Weights of a small mixture-of-experts language model, trained from scratch on English Wikipedia: width 160, 8 picks a token.
Below are experts of layer 5 (counted from 0) of a mixture-of-experts language model. Rows are named router (the router's row for the expert) and show model dimensions 0-159. Each number is 128 + 24 x the weight over its row's rms, rounded and kept within 0 to 255.
Before each expert's rows: a language model's description of what the expert responds to. This comes from a sample of Wikipedia text that the model never trained on.

# expert 13
Country names, suffixes. Country and nationality words in tables and lists, such as Poland, USA, Japan, plus domain endings (.cz) and word-internal pieces like prehis(tor)ic.
router [144 146 162  82 148 105 101 111 145 103 129  96 163 102 102 155 163 156 160 107 145 103  95  90 158 133 109 112 149 139 122 123 100 154 118  82 144 162 139 130 111 146 148 166 151 142  95 127 157 100 161 115 167 156 121 151 155 117 122 155 151 110 155 134 161 150 117 100 159 151 105 127 103 141 104 167 167  94 113 146  98 118 101 127  99 133  93 108 158 158  97 137 149 103 129 167 158 125 150 140 128 120 156 117 117 113  91 147 133 145  85  92  96 106 121 101 107 126 111 116 127  89 177 105 121 131 150  94 117 114  86 111 112 133 146 144  85 108 133 156 143  95 110 137 113 143 145 140 121  98 156 123 119  96  95 133 154 150  87 117]

# expert 24
Adjectives and nouns after articles. Content words after a, an, is or was, such as serious, local, public, worldwide, pro, mi.
router [150 149 147  83 158 135 104 117 136  99 137 103 194 108  98 177 175 152 151  94 148  88 105  88 157 124 112 122 148 143 138 105 105 149 125  94 157 169 141 130 107 143 135 154 174 162 101 127 153 125 153 115 154 147 136 157 175 128  90 152 143 103 142 155 150 129 126  91 152 156  98 118  95 150 109 151 163 104 113 145 127 112 125 126  99 132  97 105 152 164  84 136 162 124 111 163 155 124 123 133 130 120 146 121 128 107 102 133 113 148  95 106 116  98 111 101 108 147 109 138 117 109 153 117 115 143 155 105 121 106 108 115  92 134 140 146  85 122 132 144 167 114  99 150 102 142 149 116 113  91 148 102 121  94  93 120 149 139  80 145]

# expert 54
Place and domain nouns. Nouns like football, career, political, London, Chicago, the mi of distances, and digits in sports tables.
router [146 158 147  88 150 120 109 110 146 114 139 101 166 106  94 167 175 150 152 101 141 104 104 116 137 129 125 118 129 156 126  88  92 142 152 104 161 161 123 126 115 138 149 161 174 148  91 131 164 122 151 112 174 169 129 146 163  93 134 152 155 108 153 160 158 138 131  93 145 143  90 127 106 133  99 164 146 110 113 163 101 116 110 118 101 135  99 123 144 151  87 128 162 109 135 164 158 126 118 142 142 113 146 121 119 114  93 149 139 163  85 111  96 124 119 107  89 138 121 141 107 102 173 115 105 145 138  94 122 131 104 113 111 131 138 147 100 131 134 172 157 118 109 150  92 155 171 133 115  93 145 129 106  81 101 131 158 142  92 118]

# expert 52
Plural and word endings. Word-final suffixes, mostly plural s, also es, ers, as, is, ies (kinds, semi-finals, whereas, Gems).
router [144 147 161 109 149  99 104 153 149  96 136 157  95 153 127 145 153 160 134 118 139  88  75 101 125 161 104 183 120 143  92 131 110 136 148 110 146 137 106 128 130 165 138 158 166 145  98 125 127 101 156 104 141 155 139 125 154 140 144 116 137  81 175 142 135 179  99 125 163 134 105 128 112 142 117 117 165 122  93 150 107 106 115 184 110 110 129  95 186 139  87 154 137 109 169 138 153 131 149  93 151 124 161 111 122 129 111 166 129 172  99 107 117  92 112 111 138 153 111 128 136 128 130  90 127 121 143 126 144 127 127  92 131 135 136 163 132 137 170 159 119 141  98  99 136 124 145  90 149 135 155 161 110  96 149 117 141 150 131 178]

# expert 20
Punctuation and prepositions. Commas, semicolons, closing parentheses after dates or life spans, and prepositions like in, within, during, via after a noun or verb.
router [149 148 146  76 170 112 117 133 123 121 109 116 157  90 110 160 136 145 133 142 130 107 127 106 119 137  93 145 129 147 104 126 128 156 114 121 137 120 105 126 119  98 164 160 123 134 125 160 130 101 129 115 153 141 130 183 126 117  85 139 144 103 132 150 155 152 124 122 134 128  92  90 124 144 133 136 146 125 135 114  91 102 116 124 130 135 108 127 154 173 124 130 148 108 163 154 120 144 134 158 135 115 164 138  73 105 129 183 104 132  81 120 114 107  81 116 134 119 127 126  99  63 129 145 129 170 159 135 126  92 108  61  97 174 145 121 124 112 153 138 173  85 120 162 101 138 136 142  89 109 137 122  79 116  82  93 136  98 106 104]

# expert 4
Word-initial fragments, digits. Opening pieces of words like de, T, B, Ma, main, plus zeros and LaTeX pieces in tables and formulas (despite, Mural, \partial).
router [148 136 147  90 155 123 103 106 147 101 142 101 192 103 108 165 158 147 161  94 145 109  98  98 165 134 105 127 135 138 152 106  87 150 138  95 147 165 128 141 118 153 136 167 152 143 105 130 147 118 167 114 162 149 122 150 163 106 118 154 154 104 144 160 162 140 120 110 164 173  97 114 107 148  99 166 150 100 118 154 104 106 112 129  92 127  87 109 157 142 102 116 157  95 135 164 148 133 127 134 145 127 153 122 117  89 104 153 120 161  90  96 111 112 111  91  86 142 110 114 125 112 164 107 111 127 136 111 115  96 107 107 110 117 136 151  91 115 128 152 143 101 101 156 103 149 152 129 115  98 145 135 113  80 105 140 147 146  98 127]

# expert 36
Mid-word pieces in foreign names. Word-internal pieces of Cyrillic, Latin taxonomic and foreign names, like erioce'pha'lus and Tax'on'omy, plus initial capitals and digits.
router [153 157 148  86 154 112  97 101 144 111 151 111 172 118 111 152 150 145 160  98 136  84 106  90 160 131 110 128 142 139 142 106 104 153 142  92 161 161 133 146 115 160 150 160 156 157 108 130 152 126 155 108 152 144 128 157 155 100 104 162 152 106 160 149 151 129 109  98 159 165 105 114  98 153 110 157 166  90 120 156 103 120 117 129  96 130  87 119 152 158  98 125 171 101 139 158 167 116 143 142 148 105 158 132 117  94  95 144 129 153  87 112 112 121 126 114  92 135 106 117 122  95 163 105 122 140 138 109 137 113  90 104 109 139 138 151  96 127 130 158 166 119  96 145  97 149 165 132 125  96 132 117 100  87  91 135 161 132 105 137]

# expert 32
Prepositions after nouns. Prepositions, chiefly of, in, to, by, for, right after a noun or verb, as in order of precedence, victory over.
router [167 135 139 111 143 111  97 109 123 104 142 130 112  80 141 144 164 149 131 116 139  77 123 129 110 144 125 113 130 150 124 112  99 128 144 128 127 149  98 121 116  98 123 129 131 136 124 154 121 104 145 103 143 143 122 151 141 116  99 128 132  74 124 149 149 153 111 118 132 129  94  84 134 158 129 134 158 123 146 188  63  93 114 128  98 112 110 102 144 152 111 151 143  95 132 135 129 126 181 109 109 115 141 166 114 117 141 153  80 138 101 113 125  81 125 110 127 197  73 146  96 123 125 138 112 145 176  84 136  84 141 101 115 134 142 124 110 145 128 139 182  68 112 141 125 171 153 130 110 119 167 135  78 126 108 118 136 102 106 117]

# expert 41
Adjective and noun suffixes. Derivational suffixes and content nouns in explanatory prose: domin|ant, Classic|al, ism, ity, ical, and public, political, social, library.
router [145 145 126 107 149 101 118 133 116 107 127 107 130 122  99 136 123 122 130 104 145 124 137 127 122 128 128 124 175 155 120 105 133 141 130 127 124 174  89 125  96 176 142 118 132 137 122 144 189  85 163 114 146 140 125 140 132  96 127 107 146 105 130 122 153 184 116 118 146 144 114 144 112 166  79 125 160 100 125 136 129 105 134 128  96 114 117 108 125 141 116 153 173 108 141 137 121 128 108 100 144 124 175 145  85 111 135 163  85 142 117  92 128  71 131  85 128 142  88 116 142 121 124 105  90 103 135 104 131 156 106  54 126 169 154 135 115  80 142 114 161 112  99 147 115 157 152  65 109 126 109 114 123 122 106 190 160 129 106 141]